Below are experts of layer 9 (counted from 0) of a mixture-of-experts language model. Rows are named router (the router's row for the expert), gate (a neuron's input weights, with its number), up (a neuron's input weights, with its number) and show model dimensions 0-191. Each number is 500 + 40 x the weight over its row's rms, rounded and kept within 0 to 999. Numbers have three digits each.
After each expert's rows: a language model's description of what the expert responds to. This comes from a sample of Wikipedia text that the model never trained on.

# expert 24
router:472516505488552486516437485498485530464546542417512471507477482452433535389509480476492493528490432507424575508557537546493533556539513511534520489537529490509539459513484486485466440517510461513548458569502551466534463490516451510452522498471559461493535547529430509504456520430516516423392539506485516545471421512454537435526487597513537433483500533462484467419493485572591521530451501452495552475481556505506491519438513480522489507458458469496509598530497533430451553484455479465621532463513476498486560508473480417503480532437521554502497509533554546460508483511479518484
gate0:503541525511512504497481438497477570487518523501524444427576509524468460482509493549516476519507470473531520494490504447501527532497534420487518485526485582470525526508568498503448563463487498453431482521577427541471548515444478485565497547512499480514455471500537550486457487504556511423568498521461524491474470498459510426455512406529483501500484443536487468523506496488533444488584417493480526491506495534472549484455529444539538515508475470469495477603526448401499463491493440568534469520534530454606567433556529519526537503497507502528450482422526617503471463504609555478
up0:498523475454515486470424465596509528481509467529488499442549508534474507544485564430512475473489523544603535527445483484547528460447416585482531454514530508513518504457554508569470487501498491499467511521500476451498493470449469478513480491503477461530584498499472482474487558476514527525490408525518588492532454538577612456540496464442464511431502512464479531532505504538483495521494564469508470474552496544470507556547407482449458464507480548495502520482551527527483516409479504491518532522517496458539561561461492503417469548503504578574429581561424513541488485513537414497
gate1:458509476421490507517511548494453538552507479537498454568459500512545456467638523478448470512539500543512456495562519556478560576475528466518535477532477480513449585533500571511512567507491500474480506502453489525479560526562464451479441505449554489492515498520430495427470564447519503425558567606542544522509493474485480479492542522543426546483525491534513457507444466513436497454505453554526558515510458459496499517457477453489490531436539521552523506505463473511546472516516535493528506469556524480542521506543456484553498437489485577522394617506462513475440514463441474482
up1:452506489577541518517555564468504521482455545459522428494459450519522510464443515457521461527499454488511589458535536511521474519470511553509543503509496549519487502473438501470552541544534427543468468546533516448455389524461515424446515517447512485474597621435520473490464494471473464493443417529439410404526482457486512531576498480498549489483478573512468477495501479535555517472460535509540533537462521435560519502495453479500468476491452546509518522548492501500492544523519475504499481529493510492477473418469530504542515477434554474462446605453542455520492447520578529508
gate2:481450538493530514475478451541520495440470476474508518546433487539528522492467440484506521439569485474574530455505548465438433506502534437512493487522560488488514474496477539548477485527448427511507510540439585465492590450484426521461422476546536474462501531522466521458517522422594492459510523543415566586473463486453457493489489537520481470507557546443557474476506470545447472551468469440433567506468430478512591487423556448458457549476490451484515515503524525515507472466497531549539487499422430471563464535547515478496470538461532478460531509512504523442479456546494549479
up2:497498481548513416495519488470495451545526577493422518514536447472492487507451566446505487439543546436405507522474455540525473492441459558516516535489453527497565499512603518531532484502493548424489514462442432488528417504462535516500477472482488532457474489475539503560478461606422489567552529471475468514501496556484470486505552445572491532563449436474493500483510454549472479474500521557561423489499403515450545549538483441494520497517489472583488477477482476447465523496591531523552525462561498559469474447441505484498474470474504520532507509519549483539517537448546432529
gate3:546518456528537487504477523501469515490521591497563535511448558407531500430444507541543513433461464529468621544452470479460489494539452507546532514485498516505510569538437447557518433500492484567540443581521548502470555484475515511474553513471514497449456516497521494516553474468485513448519472413569505511537538506442447521476478536427515495466511533473515532506530509474499490444507516479523506565581524476503493520479485460456478496455430449497511589485487610419511498488491472493559491512494591509507500458449518489486481567470565476465474511486544487433584558471417532449
up3:469493525530495441484532514551517537588461514588528492493541470458532520553520445450572451521517440525553505503483462491491562480460449524520478529486556494514484466426503516453488530498484525509532500492568504469438496529533508558573538623567499587487522536462534420470485498514462472516408503446501522486398457509519488466472545504532395475595533519471491527453530528486474506493492506562514504574481506524478537546536508497541504535487548558507500475513466486529514511595486529585428539455543559493480525443451517543464443470460503508492479531532420535530462492456484575525
gate4:448475413570514502516509539505509546462477497495495533554553494447484549498542465495512498368519450404518471507458495546562521530536517452504479532462523478524488536520438535528550477535521518505443435459571508544458501438556532487494507448427545538490482543466554499402473539517477509431539439526442514547548561488538577492547482531539493515493550460525492474521497500522478514546484509464475514484569477500494502521561493562515585504508456454534568489504500533514523472460424440511482474471532469534467609464382507456492493456475495400479481484456507473512440494532532538460
up4:486534544535451443449538527435464602521570484547507592534425491585484503520502506434488496521505448464453468565464482522429473456461500499460487502532470460524526499481550513472489522530425519483479500542475413451488511532434471499494506529495478429635482472454503502565487522446504464578410482477509497518522551455521489447464528504490504488516491468510383517484536461459498427485452558481483510537484463554491524547446426424452442490485568451563520539589453467501506531513496443488546491505489486441503493535430489500549496488496523502498454493474460518521449488491494442516
What it handles: Bare spaces and opening parentheses that precede years or figures, like "( 2011", "from 1949", "Until 18 July".

# expert 48
router:514431573519487502480450548571461552419462525475552495533464526519476508492573500539511478470543515540488531559436537585460531454477436484470581535537460494466498525465470565505458503521517480530508426477550489472449474463500517510573420494509580538502570501542498522507453551505473538486568522503446480535539514548596555449477539448492534480510564539470516544535578494447503456496554515435529517499501462539463461428498542459471471468527549516461523538488438458531557516400518533516474453537538502470529568424465514440484532494469471518441509514566542467535470480491518563485
gate0:430414467565499509516537548523507486485468515509517491529571535472504512492468490501548546439435573505504500444483388583482492527549473538490501476379501453531506527526545537490524464568495498459467496459458582520501475508513547460560504439494518502518578494528441494503540489555472565518491536500518498513513517601446434545509547478473577534504596510552466437510442494529445516529519471468443480508474511518442470494555505548466497545484584446504493524509425490468493567524447501550480501487531426474519477485502521436444523498447551457458514454457471529451522486542493548423
up0:521496501526505458524461553533526522483520473507563486481466495537436497501457495512507584451517514498523445513561483481444514512546464562504486485550520472554521566534497443501459468516386497475556466594514477563523511545544493504506503475519501480523470438497476487476556470479516505490480577434511567492559483472593505430552539498442426396529531560508539437443476410428485510499462466459447509496501445483527587460459505534497466535473509549450505469533467495465556540478536465473567568485470372475499528550500497481559435506507454521509498499488448468419507466539516513479
gate1:444465551446507473519508425503445539560465463555582526460429501448469495564520518471439522555514533514470610554454476468478493501535473475499468539498454502463500560441533531480552512533544483495492472530536530507484512505487461499559511594451579525514509486457395496516458457492559469471503522484486533559487434497507530478572561501498540487478451514510496528555496517556450488479508497455464537566502515504581481509537437469547495536510525518399475506411493492466583532516502474433519422473454494462485419431489508467556570473498434480495489491459479491519506493462508509607
up1:486396533556510550491507481581495486521500525532562517438501527490631451546453485497444481562556532469439452502516446554494526498482479522471536516483421461480514515461447534529528521564538591485494504584507538541449523505460446528468494567550576521537504460576451473470462483488466521442459539453581495538475499545562521562476478477537501517499537462524525486480549587423506406512528458513578476483506512530510472532524443472495481472505513532400522407468506513534521517478467498485542472553576469511566492458545509481475484497514538505486451491507539520536502468495542458526
gate2:518467498571540517505495531482548519476529475480534526447536464517540448424433484486524508496456464448475418501566519466463497528536411371450530524474551601490456486534470467452500473491500484450449477537508537499445501481447474480473500513537435584465499497521482516470493465476465499452460489490504459463523471514456473462485499464395513548493503515505559466528474557523538399480550426537480518454522469463520505497487468533545475516506536486460516516533505526447511508485524507403527477483499536468510448438483536516593499524510525483457489483516643453442544518507585436421
up2:431477473528566413506425430489448485559469477514520509483547478570465482559507513499512417531475542449442457504501595538522525547495458505534508516504470440498487533515496504459413473459529454492535512554550495445476442480449538513544487480482538540566546494433520452495452511501466557498551483504481488408522512532561576494484539476514530481486459451460536524509424484463527521441585530520552417482448518522563471572491511480478502502526483551564588422506448492568500507459558439457510532490530472492482530510484476518553588516499457509419539477515506506480477497550538492565
gate3:550499549522523574467449502500512513577503434596519521511563480469527522488522483440544406493546566554516577502479480558497480544485460423492474462549548477507484521517468599382492543441510429463422561505500499491484499515572451506605476454511496483454499542463518502505497539531486473487537448498427573522481507498604504529480480474497539463496442523475509522499574546416510550492504435468471556520522522586525503517461479457474495515603452517475472517480480488491538494523557509488501484493523519446476520473485491560423440477534479516522462507445475480506508529487430505489
up3:515589548525425538525476502460551512455460523450434458627516558495454455522467490445481478472474498472501545427512518507565430466513487558511553557539562531477503462441482502500492503532519530492557461522495571506601474498498513499513478503463486476457561530515513492518558472457534455530527500491491422554484460502430450509495517499416444526538486582477454511511438453524469507476489477434495555501475485527552462591515506477529609526446529511582510497482478531479382523496496510462521489495499487460505453484567502511508498505408421489497525505451534430528518497557524509467
gate4:566441522576480476494476489504588526501469508516507498492547537465482436510530465556524476442523459480519510522469553498540555499547473551523554540511498556485505549544503518367460470446507561514496577441437485492437463473461503432478451450456437534507501567452422545503481467394512521496494517479444539486453537498568491494433514519513520560478498466468464511540457530483473514445481506545487523473482432526489435454437505516524486476564476424567490503536440500457600477507473493523484522471526551502516478527531600474495535577507447533517457442481558478471531523538469453543
up4:468479539404440492531503544530496530485504448501523551440483529507533472526526490486480538469550558516465437458516490428509448515541465503501411526561505483449495506460471583487466427576524496463504413501510488480440491509543477498528516495455577575506484494483484429488465496442455494530478479495555461482547539510500523524485484491470489516464537609535492439513513492407469511452518509521468542501551512536479495476589504540532501532522500444454469432457490439526449430490476436476431473581584478442551538534533497496529487493500460558493598501502439568436500491452426523542
What it handles: Space tokens before numbers in table cells and statistics, with signs and currency like −, +, $, €, °.

# expert 22
router:552523514526523547481595470531529491514501481443514454460529539477446513535527453501488452511545486512470550506483518540442475484553462417493575509453519510467452554481529544402471496511501560514533454526536520502560489478493496533513428502527509558463462549521519508493512527561525467543581447486408507511499546454458477524557519516425465482486480487526472456556535525500444542520453569529573470450519468466520546449519576549479420422540530526527471430572543495405560440493519487494504495451492552475527494512466522472525487485452380515471425467479560529473511566475519543497
gate0:558474476502515453515470491467513497518538592490512454509472541477496457503525529520489512467576454485481459457591523461474506512486486494504513467510543462514487567476539541503495517464502530444571457509612494569552494434491512457519360435478514522459482475540477519537445492440481498502554451420487539474533509479523521581451507562520518518473461500495546580503443551425638479488540493490534523553514550463499514455448502541559435562420545516482520466494457528544487505484502440508526501530475476476534447460466480464544469510531515453470403493496558522534472468484428476478
up0:504527488509473513533557433497523493536512509519612487467495534531580506449495502536496499529466515486475485541497485477517466536415488509544546525566432512493528512496548547459520474525504410526474459473499503524422552400485466531503575476486523539498540440508516459483499540443574480522507558483483485501547481543500443505479418535459552490524503520483535590509447571402524482501479526532490492423478491520437517545465484463527496555507511484421501520529533496461607512493458515416554511462470529528436454467449476575493434534517533482608481445552508473488476533453588485516
gate1:452523526525411565462536507495502430557556496472516436543538523512460403420532426542467510538525503569512465550480479485483410529540528450466562510452502548409487551511581509504465510532525592509566494478463427489539450502499525529532433411469473536484478542491511490527450446510513537510493479522476499453392497530509487513555534471470443427507507499490547512518447491620495514557515515459464480502533494525546478475462525538519435505546494593486492485496481523468484477406479528463527443484558508530452472507459478529524514584482485537509478500557515472503482525525474497548
up1:529543483458566510505404453571550431465434486422469548537489497537428501480492466482449497523585542507548463503506439514480549477474528433485513511481459517473450457552594519505557492443505550513497533518541462523488520474500459488477481459499419503524566485521478529575556486468496497560445469523445571454486533467484479525551452542481467472561486502459543496564484484509489489518498474531511451535539459465525561530452532485438436414574469511515604473536485565461475501441576447548471461480584513469583477487515476551502517479470527567514543513477577496497505488521492512518
gate2:530499501518499541468529464596495493433443417501490519501543475484551472530508462503470543548528386500483508467507501506436455504526511411495545519499449527506489570540521489445558549486439571505555422568549479487499457545491497470418440498453471495468430434470569575493585573471443519554503487570451525444472487501479523543410395517483507504454497439491516536535469525551542530455544515499558468459465511495513512460458584484527479439483462432517485499555517488431470470520498509533470506519531548448464532469523504503487531496442507509578497488537563519503486515494525485489
up2:576450522463478443497490523571522536523505448498544520421452500513514459520525457578426441539496530510449513496503545501500440469503444519474537469591562488510551571498554529576518453513548493471426538467493506495523538474526521520452518440508520620529492458509589532436485517403543505486524533560523552470495500469567463484484472478526487457511541520558492507510502428511467428462490504488533485475503465588486545452502460462459548512479529532532440453519561463516533481495508568425506521613476471472512519581517451523537477485453486509547492538521494461446533465548489546456
gate3:485488440367519563462522536515480509482526550536515481500482519462418494477447457471532496482575495539479512500549488561532442497499472437495465500550536411455519523526521439490501544422506486549492497497465522527442472573564491539516489506521519578526561487538578482544536502469470454537478500500459505509537484510510449572548534600452527541478487472510464480537472486559549470524373496494498424431498577477569463488498532498478498505465494500525478440515499475509552499574563482499457521497531460514453442524503503453522425485498489532534424567553542466467482449495566492567
up3:501457477501500559480492552523496528435454513475533464521527514545563525469401487519468485516475492506506475446511508503450490536451515498539406428494552465527472598540475493474518497533408481468505531522502527481530449517540456571551538545472484547526517538489517499476459480519493422535391480439501522552395476522453522549532420476490533393508538470495550481436505599503466559494426528418498506465556553500542567424447512521437472418507514486465450480552544508529532535492469558515508527537515485504531453542488443462544455496498529494494523525532482448509535524488455539485
gate4:474518493609586498481481460518474479540517526573480500560571478540539549496463423494465463503436540479482473477489476465538435422523476482609499491460511499565495533480508537517544495471497507465454489465594494520543500515460485500592478554457555538528435519501464501565542515485501461505501467472454513538463520433513529521472468476515513514466448530553489477504443495611515549529541507533575452460448469450571553460487467565515464506519501499492513515524481450510511451438577489582530483384510520539514516496555465499571538484452523496447560508476533565481446491465536529530
up4:552511514508522443496494538428494471520504484506572577519422511466487409454498542531485492503463498541510434533551487541545472529568526514467556525537471553435559480568415417518531514558510538542517449502447492538441494487507505458487518459590440473509485487497548417522558491451490500518524515490484414480503551494512432442510529558464460464388533514502503547478473501501474423456466529433448532490554511519513421520437528448482477523514491513396491531478454507509483507428483564488536452493435459479501557511471570505491516460566492483470480551549539529473452477509517471472
What it handles: Inner syllable pieces of foreign club, place, and player names in sports tables and results, such as Pl(ze)ň, Ar(ge)ş, Car(sh)alton.

# expert 14
router:476498517545438473488420511540510488523584490487484516493456573524456524497533527497501520522517503541471413506498531466493521511536510518482564521488495511589640528518504460491538490540505538500569514551464490471505482482472564537541464464456429495502483451479453492481525531538489482526510391530544421500423518573479421454459488523485506452483460476471478533526444542534443551500471469508569532497493463486563524529523575536486465573480519550475518535479544582545445492459520534497508538437472575585497575441433475490558469509534565486494482477529506450457449426488443501482
gate0:500429504474516495449505515545463538603501406484477529547549543547474539541505540592502574502551448493565506492469418472558427513502467516544423508391533556559538519532559473425449495483490505404493475451478517537503514461579500576527422503488478520507554517492478514512503538518516545526490480530556510471521421531479490574487534476510495477477508441481492492510500477473406476536507500503523530528519545484486510543471521532480497480513507580494545481461493555518516452415549536519532448450535524529565497445491489497525511507461497442497522490487465467426544445428397501485
up0:658547499495524470475461526518460554518511517464435525539485551500478462456474551544487529520516437452532429511470499543503475542471505481488522510521479485464467462555465531556518503495506501453514497580514525529514472553475501548462460410536447483491521525422539521544436570515469501452519495507498453555509468520535556435482574500488527507465557527507441558492480458443506538559414480494539466454581483551499544535480517449456507527526485516501505489444467561502545518474588414547537559433546516516502494476497507468526552485494450600507501570451437548507524464571452479510
gate1:464460520521491521475525494480498517525565554528406506564492465503487457520516451485512525512515516528564446491532519482500501528525511578472467510499598468579585482535485468442488489543552526563513570500566519473579491460498560494565495511464489459520532475480432541499505442472562559447586441635493482449480541532513497471465509429462473529519481480493495524490544571537505591509514439487595528439520437506517551486450520486475508493475476499466522547431519532555470517386532521511502495515470492450520532459487457495454567544467537521489499518480414448492490454544475507489
up1:446467477554511478425502554572549502534496456476498564531494554573521580547498501484473504557518556556509513584533475510461508485517550474463521490457479435540567508501547490509543519577443496460522516518487507515508519540515487526563537542455492471423468522543527533509490485519501502499429405567432554552443527489490480472466490495538516518477425470500484568539490485455454554534458501550491544481476386465441531467516471501480458535461497461484550516485503449495437524506509474470531521400419529480452528482530478547525569502528449464395438461490511421506457439451538500481
gate2:519473491480533508464459448530493503538477507497537480501486495455436485542496539540509536500497530539466471461519473587514541511512460480502545518497527498423542531522594529506602477580465454458572510450508498486492483527519564490541528489485434475532547518517487496489487450536507585425470409593509522472485546553552434483552498521532514549539483490460533486511484487498446456507490435519511479521496551587532527484456573506578533461497410567530505511489450498485493523460471549500447485511525501511455558480493507582501503578535472465473446604518502394462449526403444477475
up2:444501512480554472509518519543564467482501497479485522561459448508468545516496482356525449438478480537394514455470480465550484464493480472513593476374550465536511475511556556467553528533510526476485463537512542518454466467537506486431455492524509525487501525551567478495531480472517463498458523471524450492445539425472478557493517457488485465482533534526582467501511435439601457475545481495600458509499509502448530482492501472565480488575504507477522426438563490544502449474540536492431469489482541486499474483477559509439465419439511490517480463567533516533527480456501461484
gate3:536483477455497477470467493489529476526482452532497506472483540551558601530460542424494498472477471493449524503499555501415501444529509521576500539438491450491464504491468467514534537504456532395497527496524429510539420507403526539519492510504481464491505500516557504547492535510460483481558525546497496516508503559466516531496528493488518571408448527476466435476464430450598500537447572568490516468440480550462477502602498461528481529566524528537488516523521485590547486512553494499474477388534594477483444488463552483467539526455436503452446494528522496542550432512514479520
up3:535468508513514561489572593449545495452446509584462473502586469504415516498522458513448459428482508520524514497535502514438484458477581510485415478493537430559523527466542537527379518485547528533535510472521469506500470552464533501532533483511511493479538510455542483482527504541502463541499561474488498497458472510463494433440557449512533548482461475502573483457556464497451451522479530443512515532525488582511501433472470580489535473524582506554407456489545492513477482435480463549509511486518463411446497546505459462524466489456524513529513412536526469462548503548413496544
gate4:538481444461529564491497546485538489445525446427521468450478531499449472519427532498448464490449493500543451476486533469530533517535528522444502551499449572564493560544508535487509505479519442576418599516478577501554525481541484548524520495492474488540489508466488518571478553496534557541516513552411504482439556472542423571518549549516450521421511589541529462531483489451459500514522501462551506499541490491501476505604514480476446441478506472494582454453548549506493501483486526512531519458542614542490427463537563447494516506492525501460478538527425485507535557523484484531
up4:463468487492518481503492480578505499511463451496458455520546515513508466505555509450553449432479492536489523532511522494465467572536508510433503533487477568503487546494552533517548425538432559521464516542499460474496486524560442493506486547567518482502515421535488512427455436538539529460521502468529520493493584510464476521468454474531544513589406501474526475460522530514504576532458513468438533462517465528429589492473469443524464515537499475481457561500432462502455426496410600419488474437444506458515415545444502492559500529513461495538445481492426512505550506490559483431
What it handles: Word pieces inside transliterated South Asian, Arabic, Turkic and Japanese names, e.g. Ab, am, ar in Abdullah, Logar, Kokone.

# expert 53
router:513459557503506500512472482525507543476540549460507466499466543494461488507509492517494515454487458484487533520528521568411525466517492447465527535503461493530460496519460561479455568535550553530461505467501496466509483462493517536574432467480537509477526464514482511523461548485545570495510449591525520446502399596463499471513522418516551484514567501454454503490567541536485480465461547440568551407445537561444442581461503472433467484452513546489505517477437533486559524508501532436541491485430458542553599396520541469469545522510487543509543507565532436539552508531488511461
gate0:539525530457560459462516592500559547524514489476582554546500541464460556508485524405424503481553460522421503453516519513504500484519458504524500505457579503553476502548502430508443578518503492472520520511558522553474521535490564498482491476546487528513486510504501558466532547508609520469503483439479460497441494599555492485431514538525509504554545494486440476527544516622501521518488520473402565529511505517459514489491453549511398505487501506461530487543481563453436533412522495495509481517564470484533518498495484442482452474496442525572466570470485494551496499562486459554
up0:516491464518500524514577500503543432519565475548517457534442480500423559561489449501521514517486496447450475537435588548542515517494479543482512472473452575500500528515471465580521422536473483499472547509542504533473491461442487486521478465448501462495495510531488483510506526512539522505442515445504443498507529498515602480478533544510497490529475424473483529516466450502478437540609537483490534499560477561516401491451535471521466503506546464557470458461540447518455506523549475534514519445485545465486435584478454479366463466513571495457470485466447495448509476457530506370
gate1:505474572499553476428501484502435476479476529483476544535469507477499486457500519460534488446460476485540472483515495554557525506559589498495459501398460482522509543522480525525602515529509461430482476511507454559520510443511526595495506473487474511522553527581590485489517506556471568544556611502459509548487435508486458544511470508503537561549465387497420557502531473506505505483463504416530583480508465528469541454551469503470499550535485541515441458478487554494469492473538458535502474526538527598471526543557520448458556486435455518497524481454463415507503479494463467515
up1:473486477547451414487502485584482553626573510444499554500448443466525509502550537493514520455518492495485471480535544496436476507588526441453518464532504437561504473534482509492490506516522526519511516576557486458573542538495495522420523487489516527511512527487535490540510527540562508572553540474553488464485521432570552522524458477486518485531444535491568584462560511487497528500476478483514496524474454422467499502452487420493486572526498524453473557506539498499486504491515520553522490484550531508381503525543538439498526503466540524627579487515474466520502520570451549431
gate2:510503535462534499425545487540479478436493582461497538560529481534492509540554481563496503524502511460515549498491511522541448529502465508452443572558548484492518493508557544455472542521548556584507461425453433570501539509525559542538429507534592506480449518540493489598468507540543468493520480504448563480530498543509482505481458508553472508519536487481477439457502547459535477529502531513460424573578541448486495514483463452587461494513480477530570521456427421506502430531477588465514513448501525546543543453432519462477520517563447482441415448519498520505478484523454496500
up2:473520511493481499468517512528451436488554545438478518535515522479495483464544555440519545408504539507462500521574505406516537492521539510456506504508538471500565542479521541545452491498528469556519505448481537518598522479596522522483519424585513542457548555484519545502510500542466512569577464498445544439406536472438500537542495573517491464455549453505507471524486478431474553545506442476538541549445515524450453460530530426422540461480447535493503511489552541475474525504512549535497553542470542522465538481540482469480556515445435535533450511489446438499524466534544477414
gate3:512507446449449524476529541500537447528525541538506442471523561518525497475534460460479520472475482532516496560589515485473502453515504536434498510540438501430495552556442536534472491492493506499499526513499512532481469399406500539545508462431460516413589500450501497487527534462506553485535477468519444436453453528445488519497547489474451489466610486576550438515537477537430515560485567503477468534546526549503447526469501529539418503462485407447495527456455516506531493504568480446484427465521525465560562548586475490524559506434480460471552524445514460478489465505467474498
up3:490451444532495562557455528558532513477536495527518533482507489525472549471527450518484545430531533507437550541577505469463502475490507508438513487495478518513541508471516504490451493474517484483544505554434548492478460562580469466465509488464551502440533500518443499501544470463619539461531425494439532495578521474502564566464504519546427446429504565496533477513468564500474449555480548514522489456485581476379478530459512504436510566486503528479467485550471512431456516405556489555469544534547547467475466482487475514548497517493479515549562453423563545449511457538501485541
gate4:490520546538505460447489566442466491536480521496481548495434560509598509478491508504506551455383551455511601489448527571481505548527515611468475481474427409439503502520492504475447512488488493478480436450521480473465487531484551525526518522479467469449486438533483513460475557500579522476505492446580481462474529552487502510515511475588538506526482483480471501499464444431514472535437595492525504473498515523489496440531435475538442483529470494524494477482522523511477420502434431431506402465435524499518446544463519527468498533494545576498488480542430505530485491501427456524
up4:538511527548509465469536490462473478486503517467441515507571424518516511535532501449558498473592497444523416475505440547593423507534445486411545467544457502564534517453590504488413466466465472520564509542481575519481563521516497473537538442482459532539501490492520535573559496434471485516497507503514546520552539446513510508502489555443466621491554471473498510505556465472523518490542518530546471508537523527525478544492474549462448494486502511433492515545519502448467495509458505509535422519515468440506517516503503471512546510521431508533423563546521463475411458492531393448
What it handles: A lone space token after a colon or table pipe just before a number, date or currency, as in "Running time: 128", "| 82.20".

# expert 49
router:524480442550521532500529478426494508528537545505519592486497519459438537507456495453461544509489476515569490505515543431510533505533518534497519530484462477463470514466496522485542498559457431499466582536499513517522483550484470550524439498509516475516454504485545474470535583546452523530490460522475391481462495524533426506481576484523512508516461496486489461505530522472419508472482464496537604490532420489529595518462568512512458507540514460528472457520573505549444542530522540513556532441569631554477434503471532519553506495514478522404481466532530560443586508444518567489
gate0:518535500473504507470428496482526531477533500473513500505545534568470425478567509544472476471498441518582476560525572450511473443548501549505484449433493481525527537476466593515464506476489499445423529447545459517483502466464449469464474483480434493549499517564450433539530455512492472470410444544529457545541550533454525569512524562525504518502544532517420582517584506512450494457481480520451511562437484517546502504464519501510419489521539564539519528490532589535404516500506535478569444369513535474499496496510483486461546514480489480550468519457453521488512563458521510526
up0:507509514461527481484434543525512522522500492431521447577473505496520532481490455487505497510506524558459483520485492447514519447533454491412508521499472526510552494577498517518445470480554482523474499469489514591486577484527520525418467480526498465482544546494450491545531456429545499483458465558542549428460554497483523477517480531536483461511480436492510558502555453481443481509484485512515561456526478451471542551480446509617496546494445547498470450495489511459419534542454507483433452487397478576599429488523442516439527547532492429626483508441519537516474452541477531460
gate1:553418460500550546498514486478456596532486496468481544510558493458458443534503518509592576482450527464487454533534462437554440509570493454581530575474504462483549554495493521506620485574538549466483508516522452565493499478497453471508494470524513534521491450425558473446551534527497510493476416464455444516544497530463526499502525573477594435529444479491502521479507503518448536566488454465471474520492480497450538466486519488528432521494479480496514503503498520462461550499556475476456425472503468562519506537454532549508444495518503465501518465422525592432491451547520542435
up1:473551479490481579511469496500534493492424487463491519515432505513459500480511579522558478563534532543555517437530536462523501494445520581523522462450561530560540563517472498464499456521557486437530432488511486496546547548486559489560495463472491505519487472507513517515493455515539544501566502541455502460468523513543514526482472566493514439475471473517560507459490556552547500566499481437473456504412447542497591469463508488527452454583525515507488538466526568501546502420454455496580493512574462459568499508458520545467497501508444482600505404506507488503491429449605547531
gate2:588498580484510423463472454488491600488556511502497498497508476465496492490485427511477462495453471504547506558458530462549463452562584466534525504432473490514469527521480524559470502543471478444557589428554486508530486585458490538485469427477496523520458534439482532463537589474543506544535551486471548471464434485492523437506545483502512474421517473509480480459447539489473472527445487553603488425517483504556565524509473517591478475489520509441471488519486459500472536550448498615494528450537543509508479468504461516479456461465464553457479437513522433536480530541543508525
up2:527532474463468516473486452496486426465537535547493567461512523523466501394514505501516517420504429514457505509491545465541447562532449486469574474577513492487532458485474517563493544571443468527512512439520521526572539543511489542436550456553563546519516577459547535495537453499449513524507427584537504566480490545507459519491525562475470543500482511461502541485492471486527580423533452473480489547473477512443471581449564504476487490475475436511559492491482491484440484536466535564567507455490507538449568504503506520574531556411476538490483417538542550454506493447493460498
gate3:590473480484516484488477454450490454509495472574578502495568523510495565486524492498491523525481463520481527525547523446559460570527545533495447501541501485502455484433509508474589575534478485462533557489457495516482496567484508449502610541481500524523467492492475517500567505420472566590456495486505508527485488517472414503601446486384415615573461496556508511497532499512545486504454504528523590444547503505496507508516467443498462503506452470399494510566522445529455482530495508489518482503555507466498420537474503475535523504515519472542528513497524536476589528488510567480
up3:446525542506491527471459528460466535500553457473454539496517448519534509494557489533478498516573466487521490455525406478460551439480421491522413535515505541487533474512446531562507568455489513460480452518484507482556552481492519462497522563615448485504477515517502533608549450486535526506467507583504438426449514478512541410461539501418477497550538541536482483494504429508409440553545492433518569552579500470557435459483516506554467503522507524485508542489509475464522525481450471447597451481453456544539453526538513517464510450489536523494542488517509486498513522586513517505
gate4:476432486562477487529531459522514513531464485581505591554497530526478535495461502451496535555429450457600584480465504447505506518534471508513566495430443480540434553518504487474480498491535547491480507458535585515507554556428451530426476537448564432434459483562580448497473507446550484514491520459478464479521501501571525540513508503495541486522460498496485496551487487467544499520443536545506521522532502477417582558547502517526420538548490537462544565515549444550553553526550499491498527406463548519489464485524513516432532461492504501552485475462453483546562467518462451491
up4:506542476574527475484555514479594565518498531488521513544432470508520545473429476454573494524545499504495515512515532551450527481490549535497516498507463528447481477529478523359446485536549488535536484467507570498489507492464457434514529590447547454506488555463536548492477508488557437478522513520478465569452471481571485566527504464536536553526489507529462514558446545463482489430487450493498461538478513489485467547494481398500414514529474579435559597549479443532511513497464473462507535501466485526511444441559493509469470513493441563392484529480454546554491488465516492527
What it handles: Word pieces inside and ending foreign surnames, especially Slavic and Hungarian, such as -ová, -ić, -ov, -czy, and accented á.